From a checkpoint of a small mixture-of-experts model trained on Wikipedia.
Size: 8 layers, vocabulary 8192.
Experts: 12 experts in each of 7 layers, 336 GELU neurons an expert, a softmax router.
Below are experts of layer 5 (counted from 0) of a mixture-of-experts language model. Rows are named router (the router's row for the expert), up (a neuron's input weights, with its number) and show model dimensions 96-191. Each number is 50 + 12 x the weight over its row's rms, rounded and kept within 0 to 99.
After each expert's rows: a language model's description of what the expert responds to. This comes from a sample of Wikipedia text that the model never trained on.

# expert 2
router:66 48 66 59 48 30 52 43 44 52 32 47 48 47 64 39 56 37 73 44 45 74 60 54 59 52 66 46 62 46 55 38 41 41 44 59 59 60 33 48 70 49 52 69 53 50 41 66 42 52 47 39 50 63 44 67 57 32 60 66 52 49 37 44 61 36 45 56 58 40 54 52 56 48 48 60 38 31 68 48 46 52 46 60 49 30 25 51 62 57 37 70 39 51 53 50
up0:53 87 67 45 29 50 48 42 41 71 43 58 58 61 55 36 41 50 31 35 40 56 45 55 63 51 44 29 65 55 65 50 58 44 55 45 58 60 48 38 66 67 45 39 57 52 66 62 66 56 44 44 50 58 63 45 72 59 58 37 52 64 39 48 37 37 48 28 51 44 41 43 59 31 67 25 64 56 46 47 60 37 55 50 62 47 68 44 39 57 53 70 57 36 73 50
up1:38 47 54 76 48 39 50 52 31 47 51 60 47 56 36 45 63 39 54 57 35 47 45 45 44 51 37 71 65 72 41 33 52 41 48 47 53 51 62 38 74 41 72 34 41 61 34 44 22 55 48 61 37 46 53 29 41 71 59 35 50 39 34 36 38 43 40 50 66 47 49 54 53 36 57 49 56 55 69 50 48 33 43 46 50 32 48 58 35 78 37 61 32 57 35 57
up2:56 59 39 59 43 43 46 59 50 50 51 50 32 46 67 33 57 48 51 43 45 83 45 47 59 68 47 61 45 43 72 69 41 62 61 30 46 59 71 63 72 87 59 67 52 48 65 69 73 48 50 30 36 38 76 46 69 32 43 52 32 41 40 63 41 33 44 49 66 52 54 52 49 48 50 58 63 27 52 40 35 59 61 53 42 42 33 58 46 28 48 54 56 75 51 46
up3:58 50 59 40 64 28 43 54 60 33 40 52 64 67 57 42 50 44 84 55 48 70 71 77 39 58 72 36 43 52 32 44 42 55 77 45 61 46 80 20 37 36 48 64 50 45 53 59 48 36 35 40 47 24 45 59 61 64 57 43 57 44 57 36 56 52 35 38 37 76 79 70 40 62 47 65 49 54 46 55 66 61 62 43 43 49 43 47 56 40 60 69 55 40 43 73
It responds to: Consonant pieces inside longer words after an opening fragment, such as disc-r-iminatory, Phil-h-armonic, neg-l-igence, m-ilit-ia.

# expert 10
router:43 76 54 43 55 71 45 15 58 47 51 33 67 43 49 49 58 49 54 47 29 60 50 38 50 56 73 50 81 56 47 65 29 52 48 46 48 40 56 53 77 72 51 30 41 56 42 28 59 68 78 68 67 47 45 59 47 67 44 54 78 39 53 50 52 81 44 53 61 48 52 45 53 41 51 23 44 38 37 49 40 57 54 35 56 61 39 59 13 38 47 36 50 42 56 42
up0:62 61 41 36 67 54 68 52 33 60 45 44 52 60 56 52 58 36 51 39 46 65 32 45 49 43 49 70 42 49 78 61 40 66 39 63 53 46 83 48 53 51 43 46 33 38 43 55 47 48 35 53 57 42 47 39 42 41 42 64 72 50 33 53 41 76 38 37 50 66 67 53 60 24 62 53 58 51 46 72 41 53 42 54 70 33 50 61 56 54 43 28 43 58 53 64
up1:57 20 55 61 47 46 46 62 30 44 45 31 52 62 61 45 50 48 43 44 47 68 71 48 60 51 53 61 53 57 53 54 23 59 43 54 51 29 57 45 58 53 51 50 63 59 55 49 51 39 46 31 35 52 44 36 33 38 46 53 56 52 54 78 37 78 19 53 45 36 45 50 43 57 55 63 49 60 69 60 50 42 46 34 70 43 50 58 43 37 55 36 77 41 38 50
up2:52 29 62 36 44 51 38 66 46 40 39 28 44 63 42 38 23 55 64 55 58 51 62 47 54 54 37 48 51 63 56 52 51 55 52 47 56 55 58 59 63 34 32 38 61 39 31 49 39 53 48 45 62 47 26 42 56 43 52 44 60 71 50 49 53 82 52 56 60 42 53 38 49 41 54 60 56 49 40 49 45 77 57 22 54 45 52 30 32 38 35 38 53 25 62 41
up3:52 51 52 31 37 43 59 53 45 81 50 28 61 58 54 45 30 57 45 38 58 37 32 26 63 51 57 39 52 55 31 62 24 27 61 52 63 52 59 46 59 63 21 69 37 49 45 63 39 41 49 69 42 54 37 33 45 54 57 59 45 54 58 14 49 37 50 32 61 80 46 27 48 34 65 48 65 32 52 44 51 41 48 62 58 73 40 52 69 64 40 63 62 37 42 41
It responds to: Colons after infobox labels like MGI: or CAS Number:, slashes, pipes, month names, and section words like See also.

# expert 0
router:59 42 48 46 54 47 32 72 50 64 32 56 72 61 63 59 54 54 28 56 49 40 41 66 41 50 43 42 42 58 38 47 63 73 49 44 77 42 55 49 62 45 19 62 48 33 41 42 38 56 40 35 54 21 39 39 37 41 44 55 49 24 58 37 46 56 55 61 69 48 47 40 54 28 63 66 49 31 61 47 49 59 31 44 55 56 48 33 42 58 49 45 44 55 49 48
up0:41 59 60 48 58 44 53 35 59 58 57 54 53 50 43 73 37 33 59 47 24 46 55 77 33 51 56 53 49 40 27 81 43 53 58 50 27 55 71 71 50 75 48 71 44 66 47 60 57 53 49 51 51 31 38 59 32 65 49 36 47 60 40 47 57 56 55 45 65 51 48 55 63 50 72 63 42 46 50 42 47 58 47 37 51 42 54 45 53 45 49 27 61 54 61 66
up1:60 63 49 30 56 35 45 44 59 48 40 34 35 61 27 58 48 58 49 22 62 58 52 58 68 35 15 53 75 33 40 40 58 49 48 56 38 72 55 50 55 66 55 55 52 47 66 51 44 52 44 32 50 48 62 55 67 57 62 27 44 46 61 52 59 41 57 59 41 51 30 54 46 30 48 59 65 46 56 31 71 59 56 48 36 46 40 20 55 41 68 62 37 49 21 33
up2:31 56 54 51 79 47 53 70 60 58 39 46 71 30 46 64 53 61 40 61 71 60 57 59 61 54 25 42 61 53 47 31 51 66 70 61 56 41 34 73 62 40 39 35 52 51 75 59 47 39 50 52 48 59 44 62 45 54 48 73 49 47 57 46 59 37 68 30 49 50 43 53 51 53 52 57 53 41 62 52 54 48 39 42 50 63 49 50 37 49 37 45 50 28 56 55
up3:57 45 58 59 52 52 51 37 55 70 36 61 32 34 57 41 63 66 45 43 62 38 46 26 42 40 50 64 67 41 55 44 29 54 52 52 66 54 62 24 40 48 67 36 58 57 40 61 37 51 43 70 47 39 53 42 34 39 72 75 40 45 57 58 48 50 63 48 72 56 58 60 42 36 59 50 72 45 42 43 65 47 60 66 52 56 70 44 63 51 55 66 86 32 46 47
It responds to: Commas, closing parentheses and quotes in lists and running prose, plus word-internal "it" pieces such as long-it-udinal, Inv-it-ational.

# expert 1
router:41 31 16 49 51 52 60 49 58 51 67 56 27 60 53 61 49 61 49 67 65 56 41 50 51 65 46 53 29 59 53 72 42 57 50 53 75 39 32 42 52 35 34 37 38 42 62 37 56 45 47 42 49 72 64 43 34 59 47 56 44 55 53 65 48 68 50 33 24 64 54 44 46 52 42 45 33 56 80 47 40 43 37 36 65 42 73 33 77 44 50 54 51 43 41 51
up0:40 76 46 75 32 39 44 56 55 36 47 47 52 52 52 58 55 43 54 60 61 49 55 47 48 60 55 47 56 50 69 53 28 48 47 26 60 54 48 51 47 69 67 41 73 57 23 48 37 42 46 43 26 41 54 50 48 31 58 37 48 43 42 00 33 53 78 56 50 41 49 43 49 43 57 25 66 47 43 72 55 28 39 74 37 66 47 44 61 33 63 61 44 65 54 58
up1:77 60 59 33 42 51 53 50 58 41 65 47 39 45 52 73 20 58 37 60 45 40 24 33 45 31 67 42 38 58 40 48 33 52 56 55 44 46 45 58 23 40 61 45 56 38 49 51 46 43 36 40 27 38 44 37 59 53 56 49 58 70 53 60 66 60 69 67 42 58 45 47 33 63 46 49 51 65 74 46 51 19 41 50 52 44 47 69 72 38 53 52 45 40 51 72
up2:47 48 48 59 41 26 56 44 47 46 41 48 63 59 61 54 70 62 60 60 58 49 37 41 43 48 39 54 35 36 41 70 67 66 52 20 36 33 49 56 37 54 68 57 52 57 44 51 32 51 64 56 46 77 31 43 53 52 54 53 56 61 60 35 43 58 67 54 46 46 46 40 20 77 65 69 33 59 49 43 39 54 46 65 42 61 55 19 45 28 64 65 61 31 54 53
up3:40 38 89 47 60 60 35 54 45 36 58 33 30 35 39 47 36 44 48 48 51 53 37 40 53 65 29 44 21 51 59 70 48 34 62 27 56 53 56 65 37 42 38 39 51 52 67 35 57 40 59 65 56 57 38 58 57 44 42 55 42 37 62 49 28 61 36 47 44 60 49 47 40 65 28 59 35 73 56 57 42 61 57 46 59 56 55 51 30 54 52 62 57 64 81 55
It responds to: First half of years such as 19, 20, 18 and the space before a year in dates, plus word-start pieces like St, North, South.

# expert 7
router:40 47 52 47 51 42 37 38 42 46 58 35 54 29 49 43 46 49 42 56 60 42 69 64 44 31 59 38 56 53 36 36 63 34 39 46 46 49 49 52 33 51 61 42 33 62 50 53 43 56 58 58 34 58 51 47 64 68 65 48 41 69 60 74 45 28 56 46 51 47 36 71 50 39 56 40 59 74 46 49 48 53 47 50 39 42 49 55 47 51 51 48 65 50 79 43
up0:35 57 39 35 52 42 74 40 29 57 75 41 44 44 44 59 58 65 59 59 45 79 45 58 68 46 49 44 29 58 51 53 44 64 43 49 46 76 59 52 48 34 45 32 44 66 45 49 54 39 62 33 49 23 54 49 60 40 42 44 38 45 73 71 39 43 38 53 67 33 62 59 39 47 27 42 44 65 67 54 59 40 48 57 45 64 27 66 70 63 48 44 50 62 40 52
up1:39 32 33 18 39 48 52 33 81 43 58 40 54 65 32 55 58 43 57 61 46 45 63 54 35 47 49 52 67 64 31 52 39 51 57 45 55 37 50 52 60 47 62 62 57 58 53 62 34 62 58 69 58 28 64 51 67 70 43 29 78 45 59 47 31 49 81 70 55 49 56 64 51 47 73 51 58 52 56 36 54 43 41 58 31 45 51 61 57 46 65 63 40 36 60 29
up2:67 64 57 61 48 46 45 38 50 63 58 58 42 59 50 61 37 51 59 61 37 64 36 44 53 63 48 43 52 53 58 56 50 46 56 48 69 59 67 49 51 44 60 57 32 67 24 77 51 56 55 52 64 65 49 39 47 48 61 51 38 37 35 62 54 52 30 49 65 60 21 42 59 52 72 47 44 49 55 40 40 44 58 69 48 58 49 48 54 37 46 67 63 55 36 50
up3:47 57 58 54 65 36 65 58 38 56 59 35 46 42 43 45 62 41 63 63 36 43 36 47 42 46 66 29 61 57 47 56 45 26 53 40 49 61 51 61 52 37 47 37 39 44 81 35 60 43 48 40 58 42 47 53 52 63 52 43 26 65 48 65 69 41 42 30 41 59 61 72 40 60 80 47 45 35 60 42 58 46 48 53 62 47 56 50 52 39 65 42 41 53 43 59
It responds to: Past-tense endings and verbs after was or is, with prepositions like of, a, at, into, as in induct-ed into, ranked at.

# expert 11
router:55 49 52 67 43 40 34 40 47 28 65 76 51 59 51 37 58 44 40 57 54 49 36 32 55 51 41 37 37 45 51 57 62 51 57 60 61 50 35 51 26 48 42 59 46 31 61 50 65 48 59 37 55 52 51 47 40 54 29 43 25 42 64 28 57 70 46 51 75 54 51 77 37 62 71 68 48 51 30 64 45 39 59 73 43 60 51 39 60 56 64 48 63 51 57 53
up0:59 68 31 34 34 61 57 53 68 51 62 51 67 21 29 26 39 68 46 75 48 65 52 60 52 35 46 55 57 60 33 47 58 45 76 54 63 59 51 49 53 61 46 37 52 55 44 44 55 35 61 63 65 60 51 45 38 56 26 69 46 50 79 49 46 57 60 38 56 46 57 66 48 45 51 61 37 52 58 65 53 43 46 51 53 42 29 49 47 54 51 69 71 53 47 43
up1:50 51 47 57 58 39 46 48 51 53 51 54 61 49 33 67 40 28 69 61 63 27 37 41 43 53 68 33 60 49 53 32 46 55 46 55 43 52 47 42 39 25 63 43 53 50 46 61 58 35 38 65 56 65 66 44 54 59 37 33 61 57 68 36 58 29 59 60 33 63 53 84 37 72 52 53 46 55 31 27 52 45 41 34 46 60 35 52 47 50 66 53 43 56 37 40
up2:60 43 69 43 38 43 63 48 51 58 54 50 31 56 60 59 39 62 48 67 69 64 63 55 48 32 52 53 64 55 65 56 58 61 43 72 21 09 56 43 58 53 51 57 52 52 46 54 32 63 67 64 55 33 35 26 47 46 43 49 48 22 54 55 25 51 71 48 45 52 46 58 44 49 46 57 66 53 43 45 56 59 45 49 47 55 40 54 47 65 31 59 55 40 45 46
up3:60 44 54 54 25 58 42 61 51 31 44 52 39 60 56 39 53 28 29 50 48 33 65 54 38 45 56 59 43 57 50 44 68 45 57 56 58 37 48 62 40 38 54 31 38 59 35 44 57 26 39 56 43 57 72 55 66 67 56 45 21 50 54 53 58 66 47 48 40 24 35 57 26 55 46 42 43 33 60 50 52 57 65 72 46 53 44 59 43 48 52 41 62 42 38 44
It responds to: Two-digit number pieces ending years after 19 or 20, such as 19-70, 20-03, and minutes or seconds in coordinates.

# expert 9
router:74 61 52 48 40 43 36 62 42 44 38 59 40 74 38 60 40 44 20 50 32 50 65 57 53 59 66 59 32 54 45 51 16 42 52 61 65 61 44 48 44 53 53 42 38 33 44 54 54 54 65 38 57 32 32 53 30 46 31 26 70 32 50 43 47 54 58 46 47 31 55 51 50 67 37 25 42 60 24 54 58 55 65 59 50 35 53 52 49 56 46 63 42 56 25 47
up0:74 40 49 36 38 55 44 54 61 68 49 34 67 49 55 64 59 47 62 61 26 59 49 69 27 39 52 59 44 42 40 30 48 62 47 65 65 44 43 40 40 54 74 42 60 45 39 47 43 69 46 32 64 48 43 56 41 54 52 50 53 24 36 45 60 64 48 71 34 61 72 54 52 48 48 70 37 39 51 22 47 47 50 46 77 58 53 41 53 58 74 62 50 32 31 49
up1:56 36 50 31 55 48 60 66 74 40 63 28 41 53 54 37 36 60 47 57 71 59 63 53 57 73 49 50 53 48 53 36 40 53 59 45 36 52 62 45 54 36 57 43 71 55 37 53 51 50 52 41 46 51 48 31 74 40 56 60 60 53 54 69 49 55 56 63 61 50 45 73 62 52 44 55 72 57 56 68 73 40 29 39 55 46 56 62 55 23 37 45 60 38 52 51
up2:58 47 61 50 40 45 56 47 40 53 46 55 86 48 59 49 43 48 66 66 44 77 50 55 62 33 61 26 54 49 37 38 54 46 46 64 56 58 56 47 53 52 47 54 41 52 56 36 53 60 58 29 46 53 75 43 53 53 63 62 57 48 65 53 53 54 35 54 52 49 59 53 53 70 55 43 74 48 46 35 43 41 38 55 56 32 49 38 37 63 77 50 66 38 48 73
up3:37 39 60 48 51 75 52 35 57 44 30 33 58 40 54 42 61 48 31 63 55 40 43 73 56 62 54 56 61 50 62 58 60 55 47 45 59 52 46 55 32 26 56 46 27 47 80 57 53 62 36 46 52 42 63 48 72 52 60 38 36 64 61 60 60 46 71 62 34 70 50 55 52 53 40 40 49 37 70 54 83 48 41 48 34 54 45 43 64 58 53 62 46 64 47 52
It responds to: Single capital letters that begin a surname or proper name, often in tables or after a first name, such as N-emechek, C-obb, D-ane.

# expert 8
router:58 46 42 46 46 55 68 59 53 45 69 77 51 34 39 59 43 39 52 39 54 29 37 38 47 38 31 65 91 43 57 50 68 52 48 49 24 65 40 48 38 45 76 49 65 62 65 54 43 39 36 59 44 38 57 52 65 31 53 49 15 63 37 34 47 30 52 45 68 52 58 49 47 52 45 67 52 62 48 53 53 49 52 53 58 60 65 40 34 49 50 57 48 52 59 52
up0:60 42 38 61 56 26 42 60 48 59 49 51 55 55 54 46 47 33 57 44 28 33 57 66 71 38 51 48 49 40 55 38 46 52 55 45 38 62 78 66 61 33 38 39 61 52 51 54 44 41 42 48 35 31 57 49 57 46 65 42 46 40 30 67 51 63 35 58 34 40 46 41 62 72 62 66 30 55 44 38 63 69 35 63 57 57 29 42 38 48 60 39 72 25 71 69
up1:43 37 44 49 22 42 55 63 49 56 64 26 60 58 47 46 67 54 54 50 36 38 21 36 34 56 43 43 33 54 48 46 67 43 66 53 51 46 46 49 60 61 39 62 45 74 65 28 29 73 72 54 38 46 51 51 58 64 61 50 80 54 47 45 45 58 32 61 32 63 40 57 46 47 65 40 82 59 40 43 35 68 70 44 58 47 44 47 56 41 45 42 37 39 21 49
up2:60 43 53 46 48 24 29 50 61 44 44 28 59 48 64 50 37 41 25 41 24 67 63 67 53 55 41 63 33 46 42 45 39 61 44 54 41 53 58 56 39 37 53 50 50 54 74 45 41 50 56 53 47 54 54 51 63 59 47 44 43 40 44 35 43 52 40 39 56 72 47 45 73 45 61 45 62 57 57 37 48 50 78 54 70 32 63 34 54 36 41 24 68 44 61 69
up3:47 39 60 48 35 52 54 39 42 39 47 65 73 57 53 43 25 45 64 47 55 48 57 72 42 59 46 44 50 66 56 54 57 63 53 53 58 32 50 70 60 59 63 49 50 35 53 56 73 43 61 37 47 64 47 50 50 39 49 53 41 50 45 58 48 40 50 53 47 75 34 46 64 49 51 55 44 35 50 57 54 58 27 54 42 67 51 39 68 58 51 57 49 67 40 49
It responds to: Single vowels and short syllables inside names and words, as in I-ra-q, super-i-ors, Tat-to-o, plus pipe separators in sports tables.

# expert 6
router:35 30 45 58 46 37 57 32 60 48 49 23 42 49 37 49 47 47 60 44 36 67 71 47 34 39 60 42 25 38 55 62 61 36 53 49 23 35 26 63 74 56 34 56 42 52 56 47 39 51 31 56 40 61 39 44 46 69 43 60 40 12 33 48 61 47 54 62 43 57 55 51 54 55 39 39 64 28 51 46 55 64 74 49 43 46 56 49 57 49 59 41 66 48 31 63
up0:49 58 63 32 57 63 44 30 48 56 59 57 45 59 59 54 55 50 41 56 57 48 57 41 44 61 52 59 57 40 53 59 63 70 63 62 38 45 56 33 34 53 70 58 41 27 49 68 44 45 47 28 39 41 71 56 51 42 35 23 37 67 31 38 59 42 21 56 69 63 53 62 52 37 54 55 51 61 57 29 52 74 37 58 53 10 50 36 63 54 48 63 33 48 47 55
up1:20 55 42 66 70 46 67 51 92 72 48 51 61 50 32 40 43 59 49 46 64 68 70 55 45 45 47 42 51 50 27 56 39 51 69 32 38 61 61 55 50 36 57 59 55 51 39 55 44 47 64 37 24 50 41 53 42 62 57 50 39 42 36 41 41 44 31 36 49 30 52 42 83 67 62 71 56 54 37 41 47 57 44 53 24 35 50 31 48 65 48 47 67 46 41 50
up2:58 40 66 70 43 34 42 62 44 51 43 64 59 55 57 40 68 54 53 43 48 60 54 64 48 54 35 31 59 45 65 74 29 46 59 48 36 48 27 52 52 56 56 50 50 62 74 56 61 40 41 62 73 44 59 46 39 36 55 49 53 58 64 33 72 41 39 48 27 30 38 54 65 45 52 54 38 46 34 50 66 70 66 65 47 30 47 51 74 52 54 59 65 39 44 60
up3:49 65 65 57 61 61 67 43 35 33 50 28 26 50 46 47 53 54 33 56 48 36 46 57 53 58 35 56 46 59 62 42 51 38 60 39 60 52 51 60 15 55 47 40 60 55 47 53 57 47 43 58 60 79 55 42 68 62 67 54 44 56 38 37 59 72 57 33 38 48 39 40 52 49 35 70 28 51 41 35 37 57 55 43 62 50 64 41 66 38 56 59 59 45 33 42
It responds to: Middle syllables of personal names and foreign words, especially -or-, as in Iv-or, Marj-or-ie, Sp-ector, plus word-start per, post.

# expert 3
router:40 52 59 44 48 71 44 42 40 67 49 59 52 51 37 52 45 77 40 48 74 44 46 51 56 64 39 48 45 55 47 59 23 56 40 50 59 58 96 40 55 35 31 52 70 60 50 50 66 57 45 55 43 52 59 54 57 51 56 43 83 67 50 65 51 36 52 43 44 56 47 64 44 61 48 38 51 77 78 46 51 37 35 51 45 47 40 68 62 67 44 43 42 49 60 52
up0:55 29 59 47 59 59 60 36 62 59 76 57 55 69 51 41 44 52 60 66 29 61 58 54 62 54 59 73 65 54 25 41 35 30 63 48 58 57 47 56 41 39 42 30 48 41 59 39 47 50 42 56 37 37 65 65 58 52 21 46 28 43 61 73 40 60 51 31 54 67 50 70 58 60 48 50 56 65 67 46 58 53 64 64 32 47 36 47 42 56 40 60 65 40 62 40
up1:21 43 40 46 48 68 53 45 67 51 50 58 59 49 31 34 42 71 48 51 55 55 57 62 54 58 62 57 60 57 62 57 37 35 33 53 67 44 47 42 43 47 36 38 54 44 58 67 42 68 48 56 44 53 61 66 42 54 60 50 56 43 43 58 19 45 77 45 59 52 48 47 50 32 75 51 77 74 60 58 61 36 37 46 66 54 39 56 62 69 36 42 55 32 52 72
up2:66 46 46 64 57 52 47 40 35 57 32 50 73 35 53 40 63 60 52 56 41 62 71 46 45 29 45 40 31 57 54 36 35 44 49 56 53 36 69 50 40 69 21 65 58 60 59 38 38 47 40 65 54 53 48 41 35 65 70 41 53 57 44 52 50 46 65 71 40 47 51 61 52 51 62 39 45 43 67 66 40 34 45 61 47 38 64 53 71 33 27 55 60 56 34 62
up3:54 50 52 28 81 47 26 54 46 55 64 60 50 38 44 57 46 54 48 50 37 55 46 56 44 47 60 49 58 58 57 64 51 61 50 54 43 36 60 65 37 51 39 24 55 80 38 54 33 68 49 66 52 61 45 42 64 48 46 57 33 29 56 47 58 52 47 50 29 54 41 60 52 74 68 41 45 51 46 48 53 31 43 39 47 66 57 27 76 59 47 50 65 40 54 30
It responds to: Clause-linking words and pronouns in prose such as that, which, who, but, it, he, plus pieces like he-n-ce and would-n't.

# expert 4
router:60 64 54 61 47 70 66 67 57 30 46 55 58 74 70 51 51 59 56 60 42 63 38 37 36 44 46 64 43 40 52 35 51 48 55 45 44 47 31 67 24 50 74 44 43 40 49 47 59 35 64 44 29 59 42 47 50 66 61 39 61 60 46 57 50 50 44 50 33 68 43 37 50 52 64 56 66 30 25 59 54 54 66 44 43 57 50 53 50 62 55 41 48 60 39 41
up0:33 38 50 68 35 58 59 66 47 34 38 34 61 58 43 51 25 59 44 54 60 55 60 46 47 51 63 49 65 34 64 29 56 57 39 67 37 49 58 50 34 60 34 42 48 56 31 61 46 72 43 32 45 70 55 54 62 50 70 72 45 37 60 50 30 69 55 48 49 39 37 60 59 43 73 48 57 59 27 35 67 35 69 54 43 54 47 53 46 36 74 48 43 55 44 55
up1:59 53 53 38 52 43 63 56 62 57 48 55 53 47 64 26 41 34 26 42 58 45 53 41 54 55 80 38 47 54 45 50 58 33 54 65 24 35 57 39 37 70 49 52 30 47 50 66 40 52 58 40 28 64 45 59 51 49 65 29 75 63 40 48 35 57 45 47 57 56 42 39 29 48 72 54 52 43 51 36 71 37 45 53 53 48 56 44 43 57 73 59 48 62 53 43
up2:47 64 53 57 67 54 46 51 58 48 52 35 54 56 42 44 51 56 41 62 49 60 67 60 65 54 49 68 65 53 53 58 58 43 61 59 55 57 31 47 52 61 33 49 32 62 56 51 55 57 55 54 37 53 51 46 53 51 47 46 63 52 82 37 45 52 54 37 32 37 41 54 63 54 46 50 54 34 31 60 74 41 36 69 55 37 58 70 50 33 31 43 43 52 39 34
up3:43 64 52 40 54 28 29 29 84 38 57 51 37 47 40 60 52 35 37 63 58 48 53 59 58 37 65 33 41 40 34 21 51 51 42 39 41 48 74 43 28 74 47 47 50 49 57 56 37 76 28 43 59 55 52 68 31 51 66 57 45 57 65 49 53 40 51 40 50 78 57 48 53 55 60 54 32 49 40 44 84 67 58 61 48 60 43 62 64 56 46 57 51 59 58 57
It responds to: Articles and possessive determiners before a noun, such as the, The, its, his, their, 's, plus adjectives like American.

# expert 5
router:42 49 52 49 73 34 65 79 53 71 46 34 57 47 57 47 52 34 73 41 47 35 37 45 57 49 43 60 34 60 54 35 71 56 45 43 32 44 75 52 45 55 59 79 75 54 53 66 45 40 43 56 73 27 70 53 59 38 52 57 39 51 49 42 55 45 53 48 36 37 43 29 51 48 58 61 46 57 51 45 40 41 34 52 54 61 70 58 41 16 55 55 56 44 38 57
up0:46 81 70 35 40 58 66 37 67 44 63 44 60 61 49 40 43 28 41 62 61 32 46 55 41 69 66 37 45 64 46 45 70 73 86 56 59 54 59 44 43 55 59 61 34 40 65 76 50 54 51 53 73 56 41 74 60 65 39 60 49 58 44 56 58 43 42 55 39 77 38 35 40 33 48 38 65 33 50 61 44 65 49 60 50 40 63 51 38 38 46 35 46 48 59 45
up1:36 54 44 22 66 52 56 61 57 68 45 51 39 50 57 43 52 65 79 55 53 46 62 54 60 44 56 54 23 29 47 22 62 58 40 59 43 68 77 55 40 52 41 49 52 26 60 52 47 45 48 45 46 57 31 61 36 60 63 44 53 67 52 73 40 47 52 65 45 27 57 47 55 49 47 63 35 51 39 59 52 54 54 46 36 23 77 78 43 49 52 49 65 53 63 45
up2:40 51 43 56 34 43 42 50 53 69 63 55 66 75 40 53 70 38 40 68 32 63 59 73 56 53 55 43 49 52 61 54 43 40 40 49 51 62 50 50 49 64 37 45 56 61 57 67 39 66 55 45 27 46 60 45 64 39 59 46 49 55 37 67 50 48 50 46 42 44 43 40 62 62 43 49 46 27 56 50 70 48 63 56 62 50 51 57 39 30 51 50 51 38 41 40
up3:49 47 68 56 40 47 22 69 36 63 45 33 54 62 51 75 56 45 38 43 38 59 66 35 45 37 34 50 68 36 54 58 67 46 57 38 83 53 54 66 42 65 59 59 48 60 51 47 49 54 63 40 52 53 64 55 54 43 48 50 46 46 47 48 46 17 33 45 54 56 68 50 64 45 93 29 65 53 44 62 29 59 33 68 48 38 38 52 48 48 53 47 64 63 40 69
It responds to: Pieces inside proper names and place names, often in sports tables, such as H-w-aseong, Br-uss-els, Cl-if-tonville, reg-iment.